Weights of a small mixture-of-experts language model, trained from scratch on English Wikipedia: 14 layers.
Below are experts of layer 6 (counted from 0) of a mixture-of-experts language model. Rows are named router (the router's row for the expert), down (a neuron's output weights, with its number) and show model dimensions 0-191. Each number is 500 + 40 x the weight over its row's rms, rounded and kept within 0 to 999. Numbers have three digits each.
After each expert's rows: "comes before" lists some tokens at least twice as common just after its tokens as in all text. This comes from a sample of Wikipedia text that the model never trained on. Tokens count by the router's weight.

# expert 26
router:479559545480520542477521518473541511481536487457479490456477499459443468507526561475555471538520513499547542540546465485453540477513516500412520469523507536452426529524462493506480501441485479493434526499477545541480475405465415544495491504510576583542465497545458515451519477483466436541504494548544477414445425509413561519444464446589481488416505461490552510488421555531462562480469551522495535515499526537549476465506508513453467481502426489463539498449565498455530548506494545520522475511484488465472475495478456572461511435468452523523534529521471573610529536563567554507
down0:574572534537530484519476514490491520491544493493500555541459539466516454514536557415508568522494501492542485483465479494446554486551409553499463504490564448431516491480427473547431487492486475575385488517523502497495512509486487463499513525461532472473521472468605482530505539478518503473591490520503514484509586597462427496570572444532518541465519478428462476497498495453469542538506490498499540502531541564496485469533501525530493459494509524505560430567616553482430503456510479468556508468620474540464461466523552523523485538514494500511504535506462518473432477440545516467
down1:531454526509460549495520414505446460573460453517550480521576494490500501454514463500477512529472507503552487476495490428470556567607467508542521537560531508469527482494476545505518525497507495574565457435503550413518517544550443442417444451494551557535553512463511492441535487483494449426538453464519491566518506524458547439496545519447443489623492466539486539518500457499471423518487566491535513466539483525518467532542492486432465445502473472570517499491445571556490485502517469510498529505496464450553524508534471462464494594466484562509527528459487528456542437447536545483
down2:531474471433597508494497458483519519554472533512488442499530469509555452465539479509498441481550493650501469497425464548509527491495438492486504461496451481444511523464497426431454514469488469381425483459474567514560483531546548485466487521542520511532467492486562488497515468474572529410573506520485444463475544510455475490570447523505502591479533542482517556545445540508489490517513490553501505500533479539586504511553491419576488481458478478459506463501438464479448448470542464450514449456595485508448500581520504518514441518531478529468511530532500508483536502496512545459
down3:499420426576467487498501485490418449585491479468560546480489620470516452543486497452540504499505536403476458519536485474541436497517516420488496488500493530502487507499504576479527442486481549516453458457551541436553418503424531526475461541504447519502525470465522544512479538500493449424503467524434486474474437473480519520464530480479475592565486473479484468444545421475550494518557543521490480516470523464493510543482518457508472503483495492529551530536483537512416542555455474509402547469517482441515506539487550475524466568504531530567468457431521502440555455551539487451
down4:483470517509534461507434483515454523481481541486474451481537497523425543540508492432490565523433549453444513501497508532511519549461485549516498459500440540536475497433558490546561467568466463444419559514547525514520505461503537444550502495506465549498486559567551445421540513485482429526442505519583484421509477381521498612512516511599553388420494454520511534498566454491542525468478535576478502537539552450491523526449495562488528481508484490542480478502488511497542514475505453548454406523501551512526463501491499521537496522477477524474505531573479475481440478522521488487
down5:485451495448517551539504530521499501494434533446495513516488483492535545485583560552484494537496529545488493476523559486527449502486489453515516438487502501482488436512493505465523484527547497487428482467492564507497491479478571492464471508566476500499513474618546503544582531472464476439490439517550484520453494442559524439481512474508504592563548467486396557489471489499526526494438514538481514514521557545530511487467500518511538495557473493393468509498444517468420410488537429519452524484518459494486545460515507506449511491412491511594520619525443504520606507505598526535
down6:479468472499492403538524529547482478483501465536493457536525419462487429474429498457522412463536494485516467584520484519513599520568475521515507543541552482544519425509489482492444558456506488487427483581464494491510563530472482491492504507509585550476455563535500477557488457415541460477555586492528494500533494425525550477472493453458532415520520513509514502519511500511478478433380528496476564470499502523472516507571539512440537533526508493523509505516488481545573500485507579540504485512460529475503489478460455510522488478524642552557511483477437525465553575494528497527
down7:444500517436484495510471411448521451536536505505476472486524530559492421496458473471466446524483509486444463488486466506438521472568456432506426512419428513547490463556499479507464590526469439544519538523490485462435470528504526501515544514450546526507546555495474515464397474483463443513555500433542517504498518535549533549462460499498522528634413494426501552497491491501567518432475600550566527493529524491479517518529492534548556466516529540499508515524494502569407503463489518444521484485508523504500498474470514457410499531475500479504507506603513470503477430495546535449
comes before: "-", "|", "\n", "==", "The", "==="

# expert 50
router:538507476515565545534530553412542501514489503472521545531522447519423500516498531482509508491498533544461508532453497505506476485548485562488471543492473515484507410445482466525464463514499472502508487539437531445478467454519513562599526543570551526492576533448490517444484471497552548505459546447460507485443479533500502559467456551564549503559417564523470475495469526564548546441516418540454463524464488463554459530493502490496432382493507457530517459537469414451514441505456415477490589477478548456604481534517479523542498478465490499508442537491449536534498545548526477507
down0:519506562472437555432549481528465555509537574539431466510468522518451545532470501513520531537521484546530515559517466497498481477471548497527508463545579494550436521463495541497484437477463500583474564496480501457505552508494498462542560544446543461538461517468474492500541568526489548554507493415501441518526499580509498503508573575531485494427468504523542576485435526499558530497507458500528496448586462566489587511493475495512509474434584493473519485518548428458469453500500527543464456516478450505521392453572539517497531559508458553436541476444459450419496505507490500531
down1:490525475466490513538528513502522508478556479441512580506512470511529573509536570516553464520477487505510422532553530458497520494487489458493487530523588513461516465450463438535509484521531497421439531492473505471463597428511526566451513480536468451519566518484452484542500515555459499460471542531575484400514479500535598492514555473529477446517547539571431515491518405498553572519529435510487505505518461468465517485447542415576505498529514559535478452466541420539441468551535492511419473513528509516461503533543536462553447463530516495588460433508486454551464516495497541494
down2:471483535522492570493448469454455521404518568497473435513479539499409538512522486439508541488489524483415483515522500483484468524447539529541539477526494509531424481451476483461536495537489510442537544493447492508479524484526581416588485441426478485469516536446593492559507554430462582448460451451514526491557562514462516514414433518517508489533518474465484530478488487431421508408546464508524457473552523499467541513486491486501536533484543529449530487496553556466513582488564510549491453517502495526463527514471531553498446570531513592484511501533519462539478498490415496538
down3:462448473541512536503517573511545492492525611478568537446543490436438475470486514475548489529519521548476487471486517546458462503512534546483526497542494571485518457498484430544519522513466548435525463462566553496499525519564534442505501482456572459476568439464471502484476462567462517477480456499463528448496462506474460536489544465499438585523427527524494535523505444415508512581487524412444494489493472527518500500457487456453492522506478552540498484518533461585405527506452530514501492532470452436439565501551496522485469478534545419450489507528606577494489476476466423551
down4:539463518455469646471465425439501502488490506507511459538484481443497522531453503480444530444591506479424532523482483510581562521494533494455517528485491455480524465462481551479465518433473505447494580490549514424469555533482475480566462526525529519477496502461470544447456429559532553523503433477529544470536414457443565475495498528490425538471495537456505488516475561534469514493520468459486540420498543479494500555398488536505467470510490509551482507575546481414544482498459550579532491471513494471547555514520573439477433518496458497453477514475490487480443542489477547535
down5:530514477569552472520507491515509542579458568444487546541466405503556444476473524546513507486448568550447513509467582528469524477498511510483494513457465514539487507587482550524498519528427502474480565475431459527527545481504580503538502507496463535437439512531515512505535428487538533440486539474540521440519477544462548509440481469524404493489591535510517483547483466518501459479537522555519486590488442466522418605468499515520547538524524497408501487494459510571559455519461531479444471531484422513523564511504532457505477462487542520459567495523487477542549472472591531475
down6:545496473507468507464476494458540443488443479440459485459466591468560534478491533425447529477397554472497501519530493504485426511536454456504535485489474469494570486496530554438420557540563507467471533575539499520546502529553537442441513487461469509535494566532519578466439536458487435467440471490541468506485481536477503528555530444450563482547508539445474480482504471479424439566517507438468487497489569501483528476520492548451489538495514516517465520506477546543468520453478457382494430452430566585501453485447423489541532457514495481487530504547486510513465425475494502471
down7:496521489489484469467557525572504491545464507559461517490476438555474540472480467489527500449480480538450441505500504490526529499505554519449557507477486485503471502521519497569529493462485448474540440439482501504462512505507522446476489559467485529520520395516431479489505588517518504606484466462512434512507492550534499503507539505433509511408491514523590502550408527454522499582506463518465530492552490478517570467493536463457431540509468476444491503512500499471410488483443496541528581577496507505536422478573448545508535473511472422442626501450526512445505489390481483542
comes before: " the", " a", " an", " his", " be", " "

# expert 27
router:482534447475429468524538557526501515493510448556503567540523504467572484445569485520525481509475547452521497532562564434510540492519507537486513466583552513470507505508477502445516497462470524476572532488408547544468464564596480511569455515513506471546468463463506534520452499521425527581528526478508503561455599600569477469520432455502463485521550495471509459481445526526464575492494499579422516424462492561516436497452503537473505557520529511475534444432479559518527526537460530539493472507457506450509507492514474491569540460492503491513420437441511512537458530529518498468
down0:532536554454518539606557490503469546529478431467510496485496493517499545471495434477522560440477454451508533509492470525472488504535483492481559503480470437491492471556471483469543459555534448564534476544506500530475510486489430490579471438542511513542417493475509457502441510483511507510501487473496578438506478509606499433480449476435440467487511530495481421436557564518515492495486498478582472479486434525422474554565520570372504469465494470503506464500498506556517488461440515491478481531523497513425585487462574521526500495496508462547507538491538451477586542452442570451
down1:575525441507539526476468491448579505492516490536484546487525485489441517492524503476559552453523501435504483498457529494473459490463472506523520476493460456497483555507403482535417540512516494508457505519474518473477502539489416548481504510466521562436457490509487513423494551523553508473507465547443401494412327527481490480476579500485490509520499465467502531558483576493500506520520460427526444468468444460459506481451473435516497497481456395504460494495492472537621497465532485551532514528467532502508451542576497486424464472510440514483508424502470499541448485514521430497
down2:475462491442582537494486579532410443451498464514499579413513476476522527484403504572514467490580589501480555472471471525469469534435489447525526556514535528464463445536494520411431500477504526506482519539516489515413476490438542461526383462509465471442485543528525513534463439538500501476550461575500480483468521493567476522484553547466505399477521478541429474575514560540527456552486488448465538447488504509481499476516524476529488516482451539472499507532518563511545499503468463430533494461459487530470546492421509543465450531495459501454505431515521516532506538482462468527
down3:484569442543479481457486491464537529549456469501540505443505415563471505544495457506533445562476559544563468498489437400534538450528536484497527455531500440475472491569467465565571516480518541510465566444418536534493505516481449536519472577494508514537535507500507553459509551534506557588510513527457510495456476521513528532509522518501491520468490514516452517482470397540463550464548435539527517421505430555507407534477507503443515475484533468502542560540541525509496474513544466560436491512527445467487519522528457512472461436527521551431558536482492554507476521558602562497
down4:466509559491513465472472540567526460444482469520516512584522502516456579546600486563469524535492501509488538546554500464475505554465481529529478538484456450521506489487406440487439520502463473523473464494487556526489566507531382473571477477556513469491459508508470545464502487530551497579460539490502418443473563444578557470468439495539421522461508514474508465480419521451436442484503548458498554503484474481511575494542465504498544571550448525496515490504452501486560506502481540478530524581425519578535506449511472458484516537533492440511530515407468491484534552495463477545
down5:528509518516501519525546527512377511524515462497455556563520501489529511585508507407473562502452501524434503477490487580536386447496490412536448464533476460553517477503548481568480535550465548435568543464533522498544471528565540526565472455527464475531543491499576471529506509480526520494455541517504480523576530530571461549513546489475614529476520503563500461464506495541557487471479560427516482616520518466531498507454471463569474545519525547456411493457494445476513481495503475562517522477500484462520484581494502471476510509505512520483465492517514500547501474515498546413
down6:532482562553470478519425549507518546449484474476520535461473483526460513585502505516456489513499512502479551528541466449479575497499465554434504551530457501524507522458502487562495423527519528441494516473473583476490530503516463510477466561435472502559480578479508495477433531570525575531433479530501461486517576598526493490468502434455404439477475484473543485506529491520517494472503513499567533511575468586527487470419555520498507490477444448475494551487517515470534582498491484514560516423515503552447493464554500500511474594489437456429504578522532460521517426572550533469
down7:538467401550501443494479565494505422495438519560602518545499490484510545502525503536446449564560454569501487431477509455509492539487493522554491507489469511542504543490551465524412478577392495523484482440579516523478523516503523506398513476423481512480436524482509517558510547492473489589542465579479471529489518477480535522589472500378526505437508504440490522490554546506456493508442535522483487520502544505524529507497472515541515519511458532535578489467529498487470454510492457522497418535601502543516549439493475537564528512513488508515481519531539519445442523457488467459
comes before: "\n", "-", "|", "==", "The", "==="

# expert 59
router:470515546533537609479513469489537510488561551472437516545503473565552489524426467497450528504570491528462501524501510439533460519549547529414576488455566491527463428546535470452502453476475505474515526517497504511530421470465456476545493490476546529509507545504463547506537484499490517510456570468458425569500482475434560465399477581543469464516468542470533524514470542465462425467556500472479513500494457479479489429521406499545493531451485511420540496525561447474506522513571546584526458522481495402538512502469490433492462472509449554517508517424490499488478547501545532465
down0:525499498467500470571486496537549523448492527571506521449491525539485573429488460474479546514504385509435456443484494538522540453477466538487450592463454488537497449456506514487484466495531484488458463534462429557512571537531496497473431498534487474470516551531569482435454462511472546480513486536500495476528522532540434450551565478480499525501570456552390452529509526605497488488511547427408509474550477476486477569504520465561494488507472475525496511516467482470420470481488505553454555513439448439527532522501504430528446519534511516438571524578506430484546452507509488473
down1:479510541539480536623552483464459616520539544538451439500442463554492476457426459528462558478523496498471580500552462515489498485510506540491478623483501545537546514522532469469542437481490474493494515438508486512565483474512491529506538492500488570515520489456522517483467465519501555496438543462590470490503579534520499496489491521506507522436459520477495480493450436525452539539515453486510481496450522549477455534456539494474497474487502404510486458576543436551576503509426453441527553477533603467548522578470548497515470468437504455432518538503470489557524532519550545521
down2:492464527512520514455483500467502514515446551454460487448519486525488542515505509415479488484458488599481518463446536508408496533487456551436539476502502560486561450518434507504513538547481493564489452470481477548524537506454468474489535502486515559495411479562480532552472521513543534514527539435476539465544458469481593433514496489584482464549490549522482514550581459531521576538561481529517584476436473423460496593506568526483515503507552541463498457521529497529561521498558434447566608418529492485465482484470492513505498522495452471516525507531492457583544487517511505584
down3:481490494507515436566463426507470505536536489507511567417518579520492497527422570485524457481544543496510472449459468543471566511482518516530494537500465581486509513440558561536584539449531464514538511456522467488540504533508445464551533521478390537503471539550550436467538436460547476514524455500490517481509534463460539569468472526516415425516512511442577556482570432506564498462478577521447510535540460504505527536514506527525450489502480449538482463496481503534450483458497428546413525494495411513527493510485534492477488551443465458472538461515545478518464500540517579570
down4:484461527447426508442533449496511475500524522542528538538542552506529509451431499589484472515501487467456513572525447512473466501488472507530561458493468514589477470467447464540567421501593487533463494463453510569525519527527510542535544549549527531506518495508490475538551477532520545565568555501532494474476510439497467567476440488555432548444507463575472508449489468524479464524503481586501549521473516485444509422494478490421504434495526512506520474463517555530479517498496421426496452506451518447513423592454565570505500455501482505428521521524563496569482494465486582489
down5:506455438511485531481497551432581456529542502521527536428491507507521533497528547568486506481548515480483482501414536442493472567494496503594543536493493467468493434493464489490428549536489444457402404542517490495460493537470583469527467466522516499430488498477547501541437463569505513466479551574519447449544557473478438533456509510554578473576464516447409513433544464571508473499437498435463527535469501474452520467554512439519532538531534437536515489507503492515491542537462493556496505463468466479479499539493511481482511458572451528535503545464532529538448544564430523501
down6:433498500509531430551478527528477488555513483539422551519433539521556459516523499420566572572485497500486506593508523491544548574483451515520512523433514464485532539503541475529470502476464546486470491528494469493535466512485500512454537470558507548504472464549404512538472533422454556483468519396435600523556428577551488507508519511439437471482499519457503502477511475523525513539479516530548471558539535497493501489501501513503562513483461445585492551449439504477523493523468518511541533525429595487489494498447500505511556608441501460434499498472468478511560516426487452476
down7:495505478471428533495511625510539524487556539555574482494427453517534462440510539439511490564511458517411495482462490541504475505554496453590478480555454505481500543482460467552527513475503543461443451449524436484487451513517448525488472570474563479472507454517535431480442448501471512473444504476485501448565431553497485457543482461484429505526499443434521449468511442488530462457477494484531545508561477495538503513538482443466499507454528524506493545536451564432496467538499467448558520418526508441510538453486476541424529521467539542504475413525423543590471520519468495472
comes before: " the", " a", " ", " an", " his", " 1"

# expert 17
router:520561481515510554469515520459520470466510466437455476449417446473448553509527521512524426553488556494548523543465461491462519444463513433490548445533565544525455499531467596462470516473504519537445582538457480515530461474520505407537556446497546513538485509463428491457530426425503523541443510512578444505473443446463527552475464505515494471554558567478544453455481551528511523475475573545520523466443517501534460456553497526440537485598462471439523503549538521477518525521576523472495503489465514523482440502439511524445532465506477538481585525493469505477485530455445478443
down0:493540516483532581514422569501518520494544545522483446492510530449441482454491473486561482573487565459570503522598559561499586547471563559495556459559485506557516542502463502505495464432495492502539480451429595427504532502440486516529454497474439548521507491537532557446520523487447512542515511493576566483561468447418539529468386512476477472448492436484535516511592540535480500453525515548465495485487485571550449529507544571484516453472439473462579481494484506487553506526455483502480523440511519530512484448485486505497488459479488508523517506425465543492540521498474505530
down1:576531429473586573433498497519583462455534542469531486447449596522462546531477522411500449548510459451545524507452446534546477578465526480568480460522531518493496525475511481530489515482522493438450486471537530580477518510523482546455578507556405538515519438475580527466467512511446514521535505514512477531373501524446542499484484514582531461510514500439433484494512510492476559508472515525504509434516481523525541492444540507487441470522550516440529456487444444454479496499443445494529450522509423482560490487493464541510451546536552522506527519525513563535496466489429468495
down2:463566502482465595442579486458504410498511470474464552441570588522479451435461403486444427518506498447527455491537529488475512501413547524532535418512535473490522493510525524532492526488498502499476483507536535499466481483504516510566445454518513573540519502481503546423478537516491496518473507564457511561469457536552526536533501556518487486485502456498497514462584575453485522471508523509546466534589522587527414489497491498513419435497506508481568434507495494498533530574466454508453526455513510527468493522513418533437455469504541515571469538546482451518503465568565467499
down3:429494534501548473487547519506483524500476548530575495491475493466544500475485484565465436520532453411617480597542506492520521479465547508479479553488443537469485499422396547501456482536548484510487538429510539549472474464571481550435497535557489477517476551570511508451530487460559481528518465512531485553560432512519437510466481499509520459478571518455541393472467531443483530476549502508484479452473501485464465511499469534487467510489453451503534548480525467537503470594458507456545505544486390509479478501486423497427491454577473481486501462497467589472551531530479499540
down4:471512435497499488465477488501580522470510491496491549463505521558546522520492450464465426455470476463461495549507484502500511501531456472513594524422478461560484468551448480450472454522532489468427549499487484471500473526443529489563581455523567516526483487490492473514511549552548494474534465516474464456487536483542502507476558525558506503505521499474560515551635535464490443444562471545542422450531438573520441545510500478444445556546538526496572581502540474422524486493553527505552522470509467498508488473539420471416481438561508524517535471558421586480527478478535513468
down5:510445530538546450464550496543600487530503501560542523474535536499487502495528522530527524562508561479538473507578456467465476501449478535536498514498531517480547444521494505463523498495547531533482422456516498460464529532605493489439412455489459509508543561506532506507459519542461465418512485487540441539489599506512514443483538482526449575502537426503518479525514460479464454528513606451549512443535472530446593510476460526500477387476484512522513517420506528486553515449488452516511478550501486532423508514491469474470427456563477480535489465545502519379473428488485515537
down6:483506560447544454458483532535545498457428503468474489484464495461501555479424446445486489550479458439494503548521518572548447570504470500514453498451456533464526506433419482481519540551455437480465485494525563536509513512480525464506557530497549405512547537544584521485527483499435539512527452513472475477492514473496438450576449505458469431506488474523605519538505535536536446542496526503516530454511516564571426500496526516499490521495530525472545544461436523419520503488457486427475481619509551517449512445547498481448532586500440527491522498507554477511588515518551471484
down7:442460538525499500502540478468527526476494486446450489477486529532426536504511550437507520466519479508468427449524442475502525495497443501455546460489469474456575524505454498520538484457578516508507474561572518480483482561514532538510487489514531514524507502405391490474521516528583499469485483483556510475424453565437490562484581494389491547551501553547451538544504569573475564536566503523478487545460506493491538471505536469456433541472487545523474548603500486417499493520508535503476524519477517522548523542514458542402472561486408454485552504495519489402540493497513507493
comes before: "|", "-", "\n", "==", "The", "==="

# expert 19
router:536552519448537609484477502538548550443540482432455472472424439490425560485515593488552423544595490498503497510468434500493560450422451414469534469478462524481518512518452514487451489466511494514396486540483496524486456467435529433516515515555515485541533499465444531499519443507504483544449499513489469478447519462464564552471455456496522501540533511471561406529496544500499516531437532512556521546483531466530511472529501475496508509578448461458530466526432487462549528537421516565479445538463516441434505461474497530507543509456490517511480488506493520538574553448521503451
down0:395483457537473595527487509559449461473480421509483532568531539521480501487498549491571451452511484482459416499558556464540538495467585467510552516577566402425497485448482513545465544484563511449591466519447434485464494566520454515514490502502491519449519568498497488482467532547518527466486539528529471469448494553517487524489493486485504490490549516499453550469529512419453475530464492562502503453472412488583564470462549536460506469509494483488434498487457509516545477568501480571519544482532454519524439475536476451427510504546520503540522560470506509482544517533591507476
down1:540589486496535504443492502483417511512516520509548519479503562495517471529506525476541560466488498604470568518514553518487538457525472462508385515479529519548439499471574437510527516475499472489421507524595505497564523510477446464502527553518467501481474464523513473565446556461516510463497564487464534437548512476509565535494493516551505548464471454507518502462550363482541484450473503455534515462494605529447588487485546487555382540491506501492525501551499524524567504482553482489459504468531517472491518520483448473515516501504577555529403472470532498481527529501437557506
down2:568519505480544547502512486511475555485549535451419428505413560607501609553440488464563433525435516496554530483484495517525512440474486484458505525495481466509463547503506461528528496538516455448460500542546496462475499575529582469522472519517482535527488519552563477469479522463474554486477482524494497494495508532502527515471589595492461579445438494499510451550467346522484528505436498552530459506475483527436548466483517462510432491531485481453537501556503469490475524487525476504545469508483500451431495561517515435603492534439511456475540459509485542461504529480502464487
down3:533489543560527531438462501502493454525545506469475410494473501581506392596451502482453464460501528539477513433484485516510542495511529504574504538532474472481526503475584513499456468502458536491450482456520515495612524556474490473476429496495497551460464508423536516510546462518503545469538594477535511470506402478560477520496502517525526543490477510507565513466513475392537466532549492490523410542449438499513479568505568471584489509487458429528475518445520475523446448514474488478509567480498478495520447446496528468452451496472530532412541478449537481473478433509449465555
down4:354451474555482515512522487495430512505512542442527529488483482568486505525536477554548527539491515487522539482482538465496528455461448508422472541538533462450502551544498478505466510528495491582449499501494456479498526547526538516410536512507443481502470515551429462507480488538497547574517536591471548489524523567431445384525446477579439583441484433456447473497465484512540499454502539516532475483537440522498471501555500514417526442528553498509500489526478448526473484440529472486469479476478508475579493519447451501498526368566454493495484473532462509541523482492511486479
down5:474483460532549520415461506490534485467528582492507630550513494425519536487492511472511456497506577482569559484473427497522508468456550506501432496519498519516505497516457533481443546494511481427543498443474495511509469510488524491513558453496533539463594557517517518447466446550499461535562455473474431534474501480489517531523512575523545397522524554514542503489506531568518491467442456537487546466460444517543441530437474487490503522534497489523535518506489470508538473566465463397563502429473482467500480520490461525411512541612482480554499468479506466576498587497425469506
down6:481556487491502543579540496499478485552532578500547576435518551558526493458551489507535540497497499507523507432543441510440428574519478539459518463432498451451539470514486510520534557455525412543560480503547535411471468525525515456482492480497485536458519617471485540605445485476431510471463414515548490533472556482503533534546510569441541485433532469510546467434486518458538483519506579519472447463517520458500529452593515528460485522479460505530517552549418529547544515470455483437470533514470492532531565473518534520471471512467515459520495490506558463546550482486488497521
down7:415558513490511541560506481450466476489450437512511396536477489484515522489489553478521482526483506453528504530452533481456619432482478543495557454499482533539495497462543515537501533502514437458576580528425504504571423464499470532443529446491537539543470429524455534478510506460497494508503529507534530481497428468520537496564367487482467415498549530514485512424465557484481477464482452519518562528479484496476483546531551568537531562485480486544484495504467517530602460511533525449509589496444517483512513433471481504457593506488483497524489505471517464533579526515511445447
comes before: "|", "-", "\n", "The", "==", "==="

# expert 49
router:455416436507500517544489513529443493491453508511512499539545471480453527487463481482529494515499555552521449547512441528507588486474504468452473490496467505493521535510455507433451403503487520556459500510461501504452473485465415502439490560555508592521535544442505510441494436540584516505474455489495512499464461476489576558476425468520535496448523496491434486511492557535491586479453562577488507587492473553565445547480460482536454466565407502445530473519431475438547487495471441522483585470548472519469469533491517556520485517444521478475415529518440537518502530537444498521
down0:531519538460531468460452473461437520472508560520538562521449451489543466519450446490537549506455531482511542569515508506496482545519447452454531540501542510538505563509515473483445471517552550523500510499483489482478447477519514386532497531528484468470453501424475377524520507486528489426508434482431422472452525430481459563500555453440525555545461505480476505423446507551538519544466526459503518547463510533510476482494468443508529511486535525486517461481457560499363468493480506512501491513492517478528430518504522511553520496512563444485500594473523535476539352528476528449
down1:472523459480520532511533468399430574522464505516515492513487413483505514512567437484525513518515499469433522442524511519495512485486460450513489460448514494524470490563512520504522504521456451589533435469466526521532507596525536492584490533508500484482468505442556448500566465505483370439381542491520484557489495583554484519454441554492520472539537488490444527566469556510463525462502441481524509470474445437472585550475517500526548534528495478479525503504501487477492549472457489500498444425528499547473518459509409522517507499470541524509424607492521500510478452510534550574
down2:513447491478459536529494439477537449538493462481517500455538466499466490483466529521468513579494375512483512479479561516441477334540410534433437502468494492442512510490488511485513493475464456475518464564455494512526499531532515486554577536528416498521521422531579471478568478486555510431530506525496533479522494459534521528493563538507464599500524459513554514473513481615484451580482492471485510481551458492408487463504492454492504475495466510542432556480492481451422493568465524472570566486442541491495499477489477479522476535543549515500490517477468460532448496541511481492
down3:515521547517520491514465517459547510484467476498526529476491510543565505511480471471513434480523508531557561470451556516454479553506554552617471492541487441482476492460591581519536442471465535422511489448472490537525481532494513558528489473568548470496532493528460526498486478436507547486487494543511542564447464490530447494446532517529518501507536500433499435466525549491502530509511500442520498539519494540447490539523603429498445466506520495486452494505450519414384559512488508537490507490478389464462546455425487515569538531472408459532470488510394484536490563448439515491
down4:495506485421415455455507423525517518581486387491488567518431533476494394490484509507436530515539510547485467482507510524543517495465521533503536567433539509456526516447546443482510527528478480425507456551506470381529451560554495452513498491471465480522488498506509485484535579447485532557532477487498514535524517535467559460558467548513437513516504589493524531450499448428573477469458482561551472456513574489521524503516465515401507506462528530493520545501550522495549492486456501551467553541480503563480541465568396484442516538550505482466550471511522470527481499520452504505
down5:522451601552563549546530539452550479516553510479455467525471489615525531532503442463530536465496457451479398479485546503481432580529378482429524547507455468530482453508462473489494477523497509481537482459528497477517558505480466486482521489531507525581475479581480499487462553487472541518452532536556575464542485428475406508485582562467505500522540512508484451542457466453499464464471507478461537458504487488479546451536527478453509489503496455544469456502487437518467459438536499455545470559497547505455492558532522461482517462596489479461533517463564554479472537476549523559
down6:525554463548540495565567530476498480501452486566557571539575454558508463490473506489408542424492426513578519449423452601518473549512534472559475483525446545494465466438514456506522531509543535445513525492553566555529508516573496522528454467450570476506538488529530512508495505449479495461470490479478517471532453376459525517491518556542525511521476496485516547538448468520515488548462422475439463522483473435583511469478488485399508486457522472573523526540520481513481519498429532477513442523472524507546511553545515500519509522585518524474496530556476526553416493481511522522
down7:468461503484520576476482513513530535500526573501403505473534531506504508468448472455539382562474495447583478542541511477575459517461503542469574448534445475492453514511490578487444483559488546493534506500483473536567519484502490536529530483477502496572494581527517452482512521474493523532463477518522521522417468463537521491534477505535506401456466438547551544564490574474493533548464488510539566514596495507488445498501480447588524479484536453507548565476510481480500564483518543536596500510489515559538525459481464483504455554480439478542448437593477489496513506502484495410
comes before: " the", " a", " his", " an", " its", " be"

# expert 48
router:488493545526435541505496512537495478512473449506520470460556482589560530482528475455499517513586414478509496471484480526456529428531476532493556483491506507460509524486516484520499492500463468433441440540484462511495511542556512551509496436433487401526423523488527516493495449492480563578462498512569455559437429531504514407461450477518432474489541510551562455563460605486504432501506481447491489449514512461514505481546511519530464494476454486457499498485454427447554521547555553587430413492483455485490465458542457477446435496546460565552525524502546465473516534498537476487
down0:447437441522485438537447445521515479548497465561445562477578477607540482491517469535544594518591452495474486552495541501479513450554396490557436475510511526505516536513487497568466517490481536447460515514484547522536511583498492535468548448459557525428587494530484457476493499453511536523486481509556431513457521539491504503588551511516473423509486519462528498475524523558542523475505521461491507458450451523496448490586494608510496521497540476510420439530500498470515496548555445474477453470497500488516469438551482436507582472481512514553550533510515473473438470476485491480
down1:437480499528520510521572544529525586532521433502470548513550447526464574502510464503452529455589538472509502478415500494502560411552537505488516497468579424553482463516445480516449476557527475514559501476546512507483482517481557467536517525498470525499495572523521539467495408570471548489474574543526479551496523537467537495433546518487515541553505458438522521519497490483553482447466468591456521520489514519500473479519448459460490530507431483499489435540556586491533442460505479606516521461456431470528469408503554508484587481487478508518424545531478503488511522529564460493
down2:453413456429500510479488479561489575590561508563554461505432543527504535497515484516522439470499463502517490513543531488489523402447549523481510597530554468515525553522459474535499468512543481497501453561490546521453521518548490450541520410443555428515498499521435532471458511477461522490443468475483453559458514475450534592515526559533482463474468632515508503434504443430545479525538537587451527420539511517494548471467498560566539497479507458491509497477559466489554446505514482525484566437484492491576494525584478544451506502472482496517489481505508501473507467509506491502
down3:527536519424555466477493477520505551453502495512503481518500481548581479475515496514478487486482568478511444553563535454574458481496508455566529536488448479546553511521413485500607549473503474452524567540499554501477409446533561512469522431470514524547552481542446475530488505447519538545490474479565451476541503507528474512542493451496525516403494509494552556463482560461537553545473472560577472436525596497435522501498493447493504457523422520488480530562479539449437504443486553482510515566487532464558512466492511470471514517498496536489576465455454504530484554417470437442
down4:503423486468460451508495536492486507526431513484430447500520524532476453510478547515532498510387590555552418511502505459522438441489488524390485544551519394484490479494515531471455495484497496492523520576498474587521541496465504506495508587496504442520557435439448489451494470505494445524459481538415508515470525464426569443457540518551462519531539566546491492481496519537492462548567557543581543475453558489552452487492478538420599500481524507457528509521534546460436529534515530554523453545437532469509465494509552478506471475487456512454533497461489503520487509498522470493
down5:540538532501472503501435490586493555542527490458571469514490512474464611489496519539499525494470409455557493553497545481475505494569483500458567566566504492505473477403472564523518453546478490539504519537534433544450511423568447522491526516542532489577483500475457535557496417555476537505487482525534438561494449479535542532538599515512483501493479410475508534507525445571536528486499529524420508472506537439472470505587512504506520509548436482438486519530473435538519539513481585517453466433509555411482523483532437504493554481504474478496497496501531489544518546506464549510
down6:474471479441491429544532421521476487518532465540466516464593568538530480528455433485488460508473497488517495463514478465486519528530540497510493492586540517498508541432519426435427461519489543466513485458468546454586526478455446555535499450520450524517482469518472593526488525505489508473527435437512449509532545493509553520410451466478548475481538522534557538560425538553478536508541477493444535515434479493508593455416520529514581522499466553452513505496488544501506517481538575589524502524451544559412496517443552516438489515457547451525480505452486511497502472561528535534
down7:571512523497504533521456435465490534488487498459578488557468478442535467473488527488457468493461524502431503494494470497481478490470504512546450461472476461494457468497487560579484481505498544485422546436488520514513400546472497500482526494521421447479506476495451531449482515547502497522559533498449530458546476543544479502497512503438515438479470493513511565488511572464583600414490474462567448535521489548507488545492404554453524484446548485483534490497524532503624454566518478466432511470487495459607564456497527550498468515541569508453533489429492550486546570488576512472
comes before: " the", " a", " his", " an", " ", " its"